From a checkpoint of a small mixture-of-experts model trained on Wikipedia: width 192, 5414 steps.
Below are experts of layer 4 (counted from 0) of a mixture-of-experts language model. Rows are named router (the router's row for the expert) and show model dimensions 0-95. Each number is 128 + 32 x the weight over its row's rms, rounded and kept within 0 to 255.
After each expert's rows: "gets" lists some tokens that make up at least twice as much of what it gets as of all text. This comes from a sample of Wikipedia text that the model never trained on. Tokens count by the router's weight.

# expert 3
router [113  54 143  97 105 139 143 130 119 135  73 138 169 166 163  79 114  59 139 143 125 113  88  90 128 133 123 101  86 105 138 147 181 176 154 111 137 170  78 186 167 130 168 151  76  45 192 109  94 108 130  91 168 131 102 115 129 141  99 183  90  68 135  72 115 139 129 137 122  81 169 121 123 114 210 125 105 143 116 105  94 151 129 167 154 117 107  97 108 108 100 179  89 163 124 110]
gets: ".", ").", "\".", ".\"", " which", " =="

# expert 99
router [128 108 189 177  70 118 149  58 162 196  82 119 146 210 152 135  81 131 176  88 129 100 172 141 141 143 148  70 142 130  84  95 114 116 147 148 176  88  92 180 160 107 126 112 175  68 173 141 181  34 168  91  62 155 123 116 104 122 118 100  97 125 170 179 124 103 128 124 155 131  68 145 119  88 120 149 166  85 127 175  62 152 163 127 118  89 150 107 118 147 105 140 103  99 137 114]
gets: " |", "\n", " New", "°", " inter", " UTC"

# expert 108
router [125 131 122 130 125 148 110 140 210 151  83  88 117 148 174 118 106  49 151  94  93 102 136 146 119 151 192 115 129 196  96 127  49 105 128  90 149 135 140 192 182 153 146 146 141 102 167 149  93  93 147  37  89 129 142 123 131 176  87 137  99 125  99 162 104 139  97 125 126 111 148 139  85 137 113 158 115 141 132 129 131 176 145 133 107  95 106 166 125  80 105 126 102 154 154 106]
gets: " and", "-", " re", " (", " out", " up"

# expert 223
router [210 123 123 127 110 129 109 116 163 121  78 122 117 163 160 107  45 138 176  81 170  73 152 162 137  82 116 139  81 129  89 147 137  84 109 108 117 128 164 249 115 170 160 129 174 138 134 151 108  93 117  72 146 156 224  97 135 136  53 128 103 108 152 134 133 117 130 111 118 133 148  87 115  90 189 156 148 168  90 153 101 128 142 183 135 146 121 100  98 128  95  95 128 145 128 121]
gets: "\n", " The", "==", " This", " this", "==="

# expert 77
router [167 141  86 122 128 129 147  71 143 203  93 118 162 127 161 115  71 181 161  80  94  98 152 178 106 164 106 126 102 106  63  96 186 148  87 112 125 127 127 135 173 143  79  59 123  74 104 162  69  79 111  86 143 121 163  71 115 225 177 119 155 124  93  88 110 118 112 112 104 173 156 119 131 110 130  66 161 152  78  91 115 146  94 133 147 141 124 124 120  57 162 123 101 159 157 103]
gets: " as", " not", " also", " only", " such", " so"

# expert 141
router [ 96  96 118 118 103 112  76 109  96 142 117  78 160 163 158 144 104 105 166 105 163 129  97 171 184 103 109 102  89 106 102 104 103 127 142 137 180 160  88 125 178  80 124 134 110  95  87 105 107 105  88 136 104 138 160 102 137 132 123 152 163 157 110 155 122  81 161  88 139 182 115  94 131 128  53 127 193 110 166 107 160 121 162 125 176 104  58 124  94  84 121 161  75 101 159 103]
gets: ")", "\"", " a", "%", " is", " ==="

# expert 100
router [124  82 175 120  93  98 132 105 133 132 122 113 114 153 183  90  58 153 143 143 179 149 131 159 124 121  92 128 132 167 203 150 112 102 155 115 121  91 107 162 190 101 137 107 176  76 160 131 128 111 195  62 217 148 180 103 132 202 125 137 186 103  89  85 115  97 112 125 197 166  59 158 107 115 108 135 111 116 134 156 136  92 112 142 184 122  94 135 122 145  67 137 106 110 133 106]
gets: " the", " and", ",", " (", ";", "),"

# expert 221
router [132 148 135  96  57  60 143 102 101 170  89 116 141 148 145 133 109 129  92 127 126  91 131 150 101 128  77  63  76 145 162 117 178 119  95 104 120 166 162 169 124 115  98 110 125 125 157 122 130  92  98 142 138 194 126 143 120 160  88 212 150 119 109 129 148 129 107  96 120 169  98 199 121  70 133 215 118 105 185 100 107 113 164 151 155 173 129 155  99  83 148 119  89 108 105 118]
gets: " an", " ", " to", " 0", " in", " all"

# expert 144
router [159 116 126 147  99 104 172 121 143  95 120  85  71 169 178 154 172 122 162 162 163 112 154 162 128 143 125  92 178 193 186 156 151 110 205 109 109 119 137 165 155 130  46 136  72 124 143  58 180  94 123 107 130 141 130 121 113 114 162 151  81 126  93  76 114 161 188  89 101 114 171  78 110 112  81 106 149  92 153 116  68 170 127 119  92 125 148  96 126 129 105 104 121 115 140  50]
gets: " a", " the", ":", " of", " The", " 1"

# expert 81
router [ 89  82 124 172 109 102 169 159 186 151  82 109  92 170 143 156  30 141  90 123 146 119 167 114 104 147 134  94 125  95 111  59 107 104  92 131 113 119 116 129 111 118  85  90  76 148 177 167  74 157  93 131 125 125 145  96  84 173 103 108 174  99 153 165 111 159 124 119 139 175 172  67 122 121 139 112 124  95  92  68 121 152 121  88 149 117 101 131  91 149 134 157  58  73 123 112]
gets: ":", " not", " known", "ed", " Candidate", " first"

# expert 142
router [130 117 130  90 105  90 177 120 161 112  48 110 114 148  96 114 121 115 117 134 147 138 122 172 134 117 121 136 120 144 130 138 143 105 132 134 135 103 151 104 140 140  78 111 134 122 143 135 107 120 104 124 190 155 175  59  92 133 108 102  79 118 145 112 117 112  84 102 119 170 145  83  75  58 125 166  94 124 183  72  69 124 159 152 213 123 130 122  84 105  99 209  67 130 107 100]
gets: " of", " for", " to", " a", " in", " with"

# expert 86
router [139 109 121 107  88 149 111 124  95 115  79  67  99 104 150  94 113 146 167  98 137  74 128 128 141 116 144 118 107  90 152  95 150 100 166 104 144  68 134 145 110 153  91 106 109 110 199 127  40 113 189  96 200 173 120  71 129 186 148 168 156  95 138  62 125 130 189 136 140  77 167 106  78 143 166 120 105 151 127 129 133 171 171 149 147 139 108 147  65  64 128  96 142 124 115 130]
gets: " and", ",", " as", " but", ";", "ly"

# expert 172
router [123 113 138  91 104 137 147 156  81 132  93  80  97 148 176 116 114 104 132 106 147  95 163 107 130 167 180 102 146  92 134  77 147 124 202 107 216  56 128 139 140 138  79 155 165  89 195 134 102 141 191  86  88 159 181  79 114 147 101 171 169  97 181  39 122 122 149 142 105 135 132 128 117  97 136 126 153  65 105 118 115 151  87 154  95  83  78 184  92  54 145 137 134 154 123 154]
gets: " and", " or", "–", " to", "|", ";"

# expert 16
router [173 112 117 114  95  69 107  96 151 103 118 111  90 131 148 122 135 159 163  69 108  94 143 168 128 154 136 120  62 138 147 106 158 147 142 127 153 150 154 189 162 162  96 208 146 124 172 159  98 115 186 129 147 151 154 150  87 149 130 108  54  90  73  76 144 140 112 118 136 147 111 116 179  96 171 178 138 158 154 141  78 144 113  83 163  81 112 124 161 194  98 125 169 121 125 142]
gets: " |", " 0", "-", " ", "0", " 1"

# expert 37
router [106  94 167 128  70  76 113 100 109 136 103 103  91 134 175 118 121 140 154  63 167 100 150  77 132 170  82 129 141  99 109 113 142 113 237 114 143  81 130 147 101  98 110 140 155 112 140 144 177  69 136 117 107  93 142 134 137 142 150 117 125 184  64  95  99 140 160 115 173 134  73 126 146  64 109  88 125 148 164 125 158 198 110 116 116  97 159 147 175  84  67 163  85 166 106  88]
gets: " C", " A", " B", " T", " F", " M"

# expert 145
router [159 101  72  98 113 163 142 100 156 135  59  85  78  99 168 121 104 128 157 105 120 111  93 140 127 143 145 109 139 190 111 122 138 160 211  85  94 121 151 133 110  94 139 192 123 121 135 156 120  86 124 111 124 125 146 107  96 219  67 200 173 133 116  72 128 103 124 129 110 107  72 146 130 132 135 102 103 144  98 153 134 194 139 120 152  82 132 168 155  98  89 134 110 113  35 109]
gets: "|", " and", " or", " of", "–", " was"

# expert 167
router [159 118 164 177 133 156  73  63 130 191 113  62 106 119 147 112 119 121  92 125 160 131 183 152 114 130  81  66 134 144 147 101  96 119 148 169 150 120 156 148 146  50  71 133 174 111 132  85 125 177 135 139 110 157 135 147 104 144  88 129  92  81 140 151 131  92 116 148 137 165  90 122 124  87  51 158  80  87 136 125 118 161 144  75 176 172 143 120 152 138 148 149 112 129 159  95]
gets: ")", "\"", " University", " State", "I", " School"

# expert 219
router [127  90  88 107  81  98 152 108 143 104  93  84 161 167 162  98 104 136 120 188 122 115 175 158 132 144 153 105  93 133  96  84 138 149 139  94 155 150 149 146 131 104 130 134  80 108 126 144 124  99 117 118 135 135 176 133  83 135  99 138 101 164  72 160 117  96 132 148 122 127  54  96 128  31 124 110 133 160 135 129 111 163  88 112  83 117  94 100 134 108 143 113 109 143 158 133]
gets: "\n", " |", " ", "==", " 0", "="

# expert 23
router [ 89 126 157 141  82  91 153 144  97 135 126 122 110 133 151 104  66 120 169 131 113 102 158 156 128 110  79  51 101 147 143  90 132 128 150  96 105 156 141 130 119  60 122 163 125 118  96 164 133 138  99 107 140 123 121 138 129 157 145 126  91 156 117  74  60 174  76 100  90 152 114 156 118 119 108 156 118 122 157 114 172 166 103 143 144 139  87 126 148 105  54 160  44 165 126  90]
gets: " A", " B", " T", " F", " C", " E"

# expert 12
router [144 105 209 146 123 108 110 122 133 151  70  61 125 176 167 144 118 134 123  94 177  69 167 212 131 192 105 149 182 123  73 136 146 109 140 125  67 156 151 122 167  81 120 151  80 139 142  69  98 129 143 150  52 128 158 162  96 139 107 202 116 114  73 155 121 109 149 118 110  88 134  90  94 146 122 147 114  36 123  71 148 138 115 116 102 128  98 117  99 129 123  88 103 121 121 135]
gets: "-", " Total", " his", " •", " her", " Website"

# expert 4
router [143 137 149 102  95 119 144 168 178  96 109  92 101 183 132  98 118 139 140 123 133  50 180 169 154 162 137 129 152 148  83 127 118 131 149  77 128 148 149 169 177 115  79 123 126 141 125 101 134  98 162 142 156 124 173 151  71  87 116 156 119 135  87 158 175 148  80 139  92  94 120 164 119 106  70 105 109 102 169  76 136 121  86  86 109 136 119 144  63  98  99 117  96 122 162 119]
gets: "-", " Total", " •", "===", " Species", " Time"

# expert 11
router [124 133 164 115  86 129 132 161 127 108 130 145 128  82 178 106 107 136  76 159 152 116 156 120  73 148  70  69  95 163 145 206 173 138 164 117 133  97 105 118 127 103  73 141 167  89 129 166  48 107 119 110 168 124 159 167 106 132 128 124 164 115 122  69 124 168 161 116 143 125 118  93 140 125 120 176 111  59 141  98 119 170 120 122 104  88 152 192  94  95  53 173  97 173  94 124]
gets: " B", " C", " P", " T", " M", " A"

# expert 95
router [150 138 192 113  79  86 143 120 143 135 133  53 149 109 149 134  89  91 150 179 102 148 141 153  57 115 139 126 113 172 136 126 139 138 137  95 164 135 168 109 123 103 128 145 188  67 155 167 118 119 136 100 158 135 132 110 122 117 123 140 132 160 149  74 122  87 143 135 120 128 128 145 121 121 101 136 121 114 157 139 101 134 129 176 104 101 107 182 105  28 129 203 121 146 132 130]
gets: " (", " H", " G", "-", " S", " D"

# expert 127
router [167 120 101 179 126  94 170 138 103 129  67  71 137 166 127  92 128 141 120 163 151 120 150 162 119 145  49 130  99 138 140 107 120  48 186 147  90 130 111 147 117  99  54 149 141 150 119 154 138  94 155 136  83 109 193  95 114 219 150 122 152 103  87  99 178 161 154  57 121 127 144 131 143 139  99 164  88 152 144 144  28 132 154 124 112  61  50 125 106 112 169 144 146 138 100 121]
gets: " the", " on", " first", " as", "The", " The"

# expert 89
router [113  89 100 152 112  61 118 116 133 160  96 117 130 186 155 116 159 181 119 135  80 125 143 156  98 166 121 108 155 204 130 121 149 125 179 131 113 207 141 156 140 124  79  93 108 123 176  43 154  66 170 106 104 113 185 107 127 164  72 128  89  90 136 124  74 173 150 117 113 182 118 130  95 106 182 180 180  91 134 126  98 148 184 125 123  48 138 124  95 126 155 105 113 140 121  79]
gets: " the", "The", " The", "ing", " first", "ed"

# expert 30
router [194 115 128  96 123 144 144 116 140 178  53  38 163 150 135  86 132 107 162 110 146 119 213  96 120 144 156 103  87 127 128  83 171 158 159 145 142 128 166 201 174  85 155 139  95 100 164 108 138 109 155 120 172 158 165 111 111 161 103 162 164 181 172 180 147 103 131  74 121 191 159 109  98 120 132 134 156 130 122 153 153 116 107 153 138 125 124 108 110 130  78 157 119  92 148  69]
gets: "\n", " |", "-", "===", ".", " ("

# expert 174
router [149 116 145 146 138 143 112 107 107 153  80  82  99 186 167  92 134 163 135  87 158 123 181 126 118 131  55  85  99 135 121 137 110  72 117 139 144 144  94 181 110  70 120 147 136  76 116 133  83 162  91 137 135 157 146 117 147 118  57 127 167  81  90 136 105  58 149 100 127 178 115 131 118 122 108 159 179 122 136 124 144 138 213  86 135 158  77  81  79 121 113 156 111 111 162 122]
gets: ")", " University", " College", " School", "\"", " State"

# expert 110
router [157 174 118 172 140 160 106  91 176 129  85 143 121 142 169 115 121 100 196  88 139 135 171 195 138 136 160  90 125 214 145 154 138 138 117 108 142  95  81 103 140  83 118 134 112 129 147 166 124 133 113  96 132  91 154 145 104 124 147 127  94 140 133  61 114 121 142  58 124 165 181  80 106  78  46 108 150 108 146 108 108 108 133 102 101 111 107 121  61 118  66 220 105 146 135 146]
gets: "\n", ":", " m", "m", " –", " played"

# expert 185
router [169 109 186 118 130  93 175 105 106 171 126 154 159 192 212 103  99 110 146  90 129 121 160  94 139 167 102  39  79  91 183 121 201 124 112  82  68 183 142 111  79  99  96 181 142 113 136 128 139 104 131 151 145 135 145 142  78 192  91 165 130 164 100 135  96 142 165 108 102 159 146 126 114 128 106 146 129 105 137  80 122 112 191  91 120 102 136 176 138 133  68 168  94 113 115 147]
gets: " 3", " 2", " 4", " 1", " 5", " 6"

# expert 105
router [147 103 133 151 107 116 168 119 144 104 133 129 160 196 153 136 139 171 128 116 140 104 158 138 158 105 129 138  83 138  88 156 151 135 121 138 157 100 182 142 147 120 119 143 151  72 148 170 117  35 125 136 142  90 235 100 119 127 152 108 136 110 101 164  64  81 127 113  97 137 141  93  55 126 126 128 159 168  77 145 134 224 156 162 146 153 137 132 149 130  99 172  97 111 155 127]
gets: "\n", " |", " the", "==", "The", " The"

# expert 17
router [142  85 136 165  98 100 175 173 166 139  78 119 109 153 126  92 145 120 122 122 134  83 113 190  88 164 126 142 110 152 159 142 166 101 119 102 103  79 143 150 151 105 126 124  75 115 139  93 172 104  98  89 158 142 193 107 107 175 134 154  74 136 152  50 112 161 198  70  88 170 116  90 130 106 149 157 117 130 166 115  69 134 144 133 108 101 168 177  74 144 189 179 131 109 177 152]
gets: " by", " in", " with", " his", " to", " from"

# expert 130
router [138  93 146 127 136 117 129 112 146 168  84  59 153 105 149 178  56 143 192  89 135 129  94 174 149 110 169  79 109 144 161  94 105 131 141 142 170 102  69 100 139 151 123 140 160 114 147 120  66 135 121  74 148 152 159 139 116 177 145 154 149 124 145 161  81 100 196 106 114 200 120 121  80 153 135 143 140  95  92 102 123 136  89 148 145 163  91  86  92 172 114 143 104 162  73 120]
gets: ")", " |", "\"", " and", ";", ");"

# expert 149
router [146  25 132 118 122 104  85 146 123 171  95 150  95  77 138 160 119 151  90 118 173  64 137 158 109 148 178  76 186 120  80 158 130  77 114 111 132 140 153 171 149 107 133 162 171 123 147  88 109  82 142 113 134 167 134 112 120 140 182 120 135 116 114 101 150  73 177  43  65 113  69 170  89  62 134 144 156 152 135 126 159 131 131  92 151  57 107 111 100 118 111 161 114 134 125 102]
gets: ")", "|", " of", " |", " is", ":"

# expert 139
router [140 100 132 186 141 130  85 104 169 144  90 151  88 104 153 118 126  99 149 138 158  99 218 126 132 134 104 150 105 142 124  88 173 166 132  56 108 127 131 163 159 139 100  94 107 138 149 159 105  76 166 107 103 144 156 121 146 183 181 106 138  98 125 156  87 156 117 107 134 143 108 130 139 131 122 120 148 132 117  90 182 154 195 168 105  96 111 127 129 144 162  94 110 105 123 141]
gets: " was", " is", " were", " are", " be", " been"

# expert 70
router [132 121 160 145 110  83  97 134 183 126  91  87 139 160 201 121 114 103 138 100 167 148 127 161 113 116 135 120 150 149  83 143 142  63 130  68 165  87 113  82 202 114 121 150 138  69 160 110 149  90 154 143 176 169 217  98  90 133 160 113  42 128  90 117 112 159 141 125 116  85  98 171 161 118 128 133 192 126 133  81  72 107 177 141 147  86 109 143 106 148 113 149 129  89 120  83]
gets: " |", ",", ";", "ed", "6", "9"

# expert 227
router [174  70 165 148 115 118  79 147 116  86 164  93 104 164 173 134 131 131 137 117 133 134  92 192 130 154  78 107 100 146 170 100 164 110  97 108 107  89  64 139 121 123 112 137 146 150 177 127 109  75 138 122 104 140 148  82 105 182 113 122 156  59 141  63 138  68 141 122  95 161 162 106 117  76 147 170 174 150 173 170 114 108 100 128 130 104  99 171 143  66 189 126  96 190 163 137]
gets: " a", "k", "S", "th", "g", "b"

# expert 188
router [155 125 123 103  21 115 123 150 130  89  58  74 132 130 137 121 111 171 115 160 187 169 129 162 147 163 112 102 143 117 155 145 149 123 114 100 123  86 136 123 132 135  78 120  69 105 138 130 140 120 118 119 199 137 162 134 108 128 130  91 146 110 129 104 141 145  87  49  97 170 124  59 109  65 172 211 116 153 174 104  81 137 150 165 175 132 114 168 122  99 124 137  88 183 141  98]
gets: " of", " to", " for", " in", " be", " with"

# expert 119
router [147 164 104 138 143  85 134 121 116 140  84  87  78 148 191  94 153 125 118 110 152 100 157 167 148 129  88  91 131 189 148 125 183  46 170 126 107 121 164 106 131 145 118 101 103 135 132  83 159  77 105  78 121 108 175 120  70 187 150 163 143  73 117  75 145 115 115  83 133 134 158  26 103 138  96  93 140 100 130  80  85 108 120 143 110  91 130 142 102  87 130 155 154 129 101 114]
gets: " the", "The", " The", " on", " as", " first"

# expert 191
router [123  93 133  86 111 139  89  91  72 165  53 117 162 138 148 137 104 135 130 174 136  82 146 185 157  84 184  81 109 171  96 116  92  93 110 106 135 125 104 139 198 107 103 154 107 134 139 181  98  61 145 111 123 148 135  90 145  92 121 128 111 141  99 148 107 112 154 124  99 168 121  49  70  59 120 110 122 113 138 177  96  98  59 126 113 140 126 154  96 130 144 157 119 111 166 137]
gets: "\n", ")", " |", "|", "===", " was"

# expert 177
router [121 135  87 154  65 120 141 113 164 127 101 173  98 212 164 119 169 138 166 110 162 120 125 122 104 164 142 142 153 115 112 101 166  83 178 134 104 152 165 164 134 147  25 152 118  89 144 116 146 132  97  87 170 133 167 135  88 173 148 116 113 126 106 103 121 107 202  78 169  94  64  72  99 131 118 141 150  88 125 108  89 148 135 116 166  77 135 124 145 161 130 159 120 129 135 101]
gets: " a", " the", " of", "%", "–", " The"

# expert 229
router [126 147 139 151 106 100 183 128  99 126  76 173 128 200 143 164 101 172 123 122 111  96 113 114 176  99  83  84  65 111 131  93 111  87 188 101 126 122 128 156 123  93  91 127 141 183 176 131 160 134  78  93 161 166 228 100  98 222  61 159  91 155  77 126 159  90 139 157 148 174  98  34  93 143  89 122 133  84 145 179  94 123 129 131 167 105 117 102 140 145 134 110 114 140 114 113]
gets: " the", " a", " The", " ", "'s", " 1"

# expert 61
router [ 77 138 133 107 124  93  98  96 112 162  76  88 122  73 173 149  79 133 158 113 151 123 164 174 171 132 122 148  84 145 138 106  57 164 152 147 174 120 105 119 159 156  94 158  74 156 119 142 137 115 171  71 138 137 138 124  84 180 149 110  94 120 138 155  60  67 140  59 119 150  78 104  89  70 166 123 138  59 137 107 100 170  88  79 115 134  69 132 144 112  78  89 100 172 127  95]
gets: " |", ";", " in", "-", "),", " from"

# expert 72
router [150 108 137 154 128 103 134 175  89 164  92  77 149 102 165 124  72 126 112 120 110 133 117 164 156 107 120  71 111 127 143 157 188 141  97 191  79 104 101 174 162 224  52 162  57  66 191 174 160 100  95 144 138 161 129  93  65 129 164 182  97 114 105 128  90  97 108 119 101 162  87 127  94  87 103 141 112  89 142 166  83 169 141  99  59 147  58 136 113  79  94 113  93 134 147 150]
gets: " |", " =", ":", " –", "born", ";"

# expert 178
router [130 113 142 142 176 128 110  77 172 230  58 160 137  68 172 131  66  78 155 114 152 124 255 149 132 135 118 136  82 156 177 134 122 104 100 122 110  59  81 177 131 129 161  89  83 116 134 185  81  98 124 105 139 140 141 102  74 198 163 107 128  89 113  85 104 154 158 101  97 171 110 131 120 139 177 152 118 102 126 121 116 139 124 106  89  47  91  99  88  71 135 120  98 116 133 106]
gets: " was", " is", " were", " are", " has", " had"

# expert 183
router [127 103 226 134 112 108  98 147 135 130 127 107 110 122 133 128 124 103 168  60 141 115 146 124 152  53 121 132 115 125 134 139 181 179 151  36 191 114 178 150 170 114 124 152 177 147 164  83 122 138  78  95 128 100 151  80 118 168 133 103  88 132 127  49 169 167 102  95 104  84  90 135  93  97 151 122 195 144 110 131 159 175 117 115 118 139 122 136 172 130 141 163 106  55 112 115]
gets: "–", "-", "1", "/", "18", "2"

# expert 140
router [120 127 137 133 113 112 134 108 151 139 109 119  81 133 165 109  89 152 140 153 188 164  93 140 156 177  90 173  62  96 112 117 109 128 125  89 141  80 117 153 110 140 109 146 121  85 147 120 166 104 142 121 160 164 130 122 104  81 101 135 152  57  66  88 125  69 112 139 113 136 117 111  47  98 104 140  84 129 152 138 106 118  85 142 116 124  37 102 102  46  98 204 137 126 146 147]
gets: " of", " and", " was", " John", "–", " William"

# expert 147
router [170 135 115 101  98 141 134  93 125 125 119 120 191 149 148 180 155 165 145  99 139 107 180 149 132  99 139 105  75 106 150  72 168 123 146 139 104 103 142 149 188 136 133 128 152  95 134 148  48  66 134  70 135 197 147 116 105 182 157 179 188 105 146 161  30 101 195  95 125 166 141 135 106 151 156 150 108 104 118 127 138 124 159  96 120 125  88  95 142 149 116  82 111 114  79 109]
gets: " |", ")", " and", "\n", ";", "\""

# expert 164
router [190 113 154 147  96 130 132 167 153 135 137 101  78 150 139 105  58  87 105 115  96 102 120 140  93 169 101  95 109 147 135 123 160 140 121  80 152 142 140 113 119  82 133 130 162  84 149 132 164 114 174 126  77  95 127 147  89  93 149 142 169 122  83 159  96 171 136 133 126 128  90 119 192 152 107 138 122 168 108 116 161 147 120 148  87 136 139 168 162  63 148 172 102 116 134 113]
gets: "–", "-", " \"", " $", " W", "M"

# expert 35
router [155  93 100 141 104 108 168 148 169  91 115 109 155 131 129  73 124 140 136 119 157 121 143 126 144 200 118  83 113 140 163 131 130 112 202 117 117 135 137 185 106 115 115 152 160 124 154 124 146 155 156 137 170 159 169 110  75 121  75  88 138 142 172 120 126 164 158 150 100 190  94  94 135 108 114 138 107  96 198 115 101 152  91 171 111 103  74 133 172  81  40 102 159 122 126  85]
gets: " |", "-", " United", " B", " T", " C"

# expert 158
router [194 169 119 151  94 125 120  92 123 177 115 110 119 132 145  78 101 129 155  85 101 161 156 141 107 188  93 158 128 161 185 114 135 113  73 108 126 128 142 148 178 144 123 104 117 147 140 156  30 146 102  83  97 115 136 116 100 125 119 136  73 128 114 109 138 122  62  92 124 114 111 146 109 105 114 173 138 108 145 140  94 131  99 112  65 118 138 135 103  55  86 124  80 110 172 151]
gets: " was", " is", " are", " has", " were", " had"

# expert 215
router [179  94 138 157 112  99 178  87  75 152 102  85 140 111 168 153 114 140 120 133 168  89 158 114 156 159 129  24  60 131  68 168 168 178 117 153 130  50 104 142 196 125  91 129  90 101 148 166 139 131 115 105 102 168 208  66 116 162 164 126 194 143 108 150 141  82 118 120 133 157 140 143  85 133 138 148 121  92 107 130  91 116 105 102 122 177 128 137 126  60 106 107 116 120 111 141]
gets: " |", "\n", " to", " in", " on", " as"

# expert 106
router [167 111 117 123  95  73 133 148  83 133 128  91  31 174 195  66  86  79 140 117 109 114 150 116 156 160 176 105 129 147  83 123 164  97 147 132 145 178 168 173 106 122 143  89 117 137 189 142  83 143 174 116 119 128 153 146  90 169  69 168 162 134  93 105 111 120  95 138 120 141 128 156 121  54 122 187 114 153 106 129 155 111 133 128 125 106 117 202 117 134 104 114  75  80 146 106]
gets: " the", " ", "The", " The", " first", " Party"

# expert 71
router [113  79 111  76 111 115 136 149 149 104  69 106  50 157 130 105 113 126 151  71 129 104 168 188 184 104 121 115 127 178  98 136 157  86 123  63 152 186 138 150 154  83 122 106  92 133 116 158 129 154 222 144 180 105 132 136  87 105  79 118 157 111 127 134 132 117 115 146  89 124 104  85 139  66  91 147 114  95 120  76 136 107  79 145  68 116 138 158  67 127  94 129  44 158 207 130]
gets: "\n", "==", "The", "History", " Born", "Personal"

# expert 60
router [134 132 144 146 109 134  81 110  83 177 106  39 145 121 119 108 124 144 148 109 203  88 203 121 155  90 162 114  73 136 131  90 131 132 175  64 143 102  86 124 140 153 119 162 131  73 175 141 131 107  63  87 132 196 136 147 109 142 149 111 160 115 128 134 135 107 146 103 133 155 128  81  86 110 146 111 138  94 166 133 134 115 129 124 158 114  55 111 151  94  90 106  97  56 139 131]
gets: " |", ";", "===", " in", "o", " which"

# expert 173
router [153  91 100 101 113 135 106  76 101 125  59  74  95 110 151 142  99 106 113 118 154 119 156 138 115 121 166 114 153 163 102  98 142 134 199 127  90 135 162 151 111  87 168 114  97 118 132 153 104  90 141 170 110 151 189  77  76 201  85 209 111 143  79  91 100  86 101 102 130 126 156 118 123  71  80 100 126 143 122 150 147 118 109 164 124 140 107 114 130  25 106  75 137 124 106 137]
gets: "|", " to", " and", " of", ":", " or"

# expert 78
router [158 130 128 116 104 148 101  89  87 115 116 112 104 117 147 134  85 101 122  80 134  86 132 190 107  89 161 101  92 168 204 105 141  41 175  98 169 110 131 140 160 138 130 105 131  73 185 176  52  58 127 105 159 128 134 117  87 171 133 130 158 119  86 127  74 105 164 128 125 147 140  82 117 101 138 113 123  95 136 156 113 177 151 115 128  81 127 137 127 150 112 115  75  92 126 113]
gets: " and", ",", " |", "\n", " but", ";"

# expert 75
router [101 117 147 114 100  88 127  67  88 142 122 152 138 179 110 113  66 141 130 146 167 148 146 133 110 119  92 142  82 151 163 103 141 159 176  99  82 130  76 142 157  89  98 170 121 128 136 122 102 166 128 126 172 189 167  61  50 178 118 150  90 148  96 102 106 100 100  94 149 154 138 147  91 120 113 149 156 143 145 139 123  94 103 120  96  57 123 182 102  54 168 158 116 147 129 124]
gets: " the", " as", " served", " named", " played", " two"

# expert 171
router [164 138 167 129  69 120  95 135  96 115  72  95 132 124 120 144  89 159 112 137 114  87 143 144 130 126  91 108  90 118 151 122  82 141 138  92 129 119 112 122 136 150  75 128 134  99 184 106 134 108 108  65 157 116 172  91 125 128 133 118 180  77 102 123  90 122 143  99 106 194  94  71  44 148 167 154 138  86 135  76  98 144 170 124 180 156  93 167  89 140  92 114 141 116 135 102]
gets: " of", "\n", " |", ")", " for", ";"

# expert 88
router [138  99 140 118  60  81 147 139  95  85 100 115  97 140 166 166 141 113 140 108 141 119 131 102 114 131 156 104 123 133 205  79  90 100 170  99 179  59 126 149 158 108 154  94 147  55 153 163  87  60 190  77 184 173 174 106 123 196 134 158 171  83 155  93  59 166 169  89 135 166 132  95 136  88 150 151 127 166 105 149 165 175 143 132 140 127 131 159 120 117 100 137 111 109 150 130]
gets: " and", ",", " (", " but", ";", "/"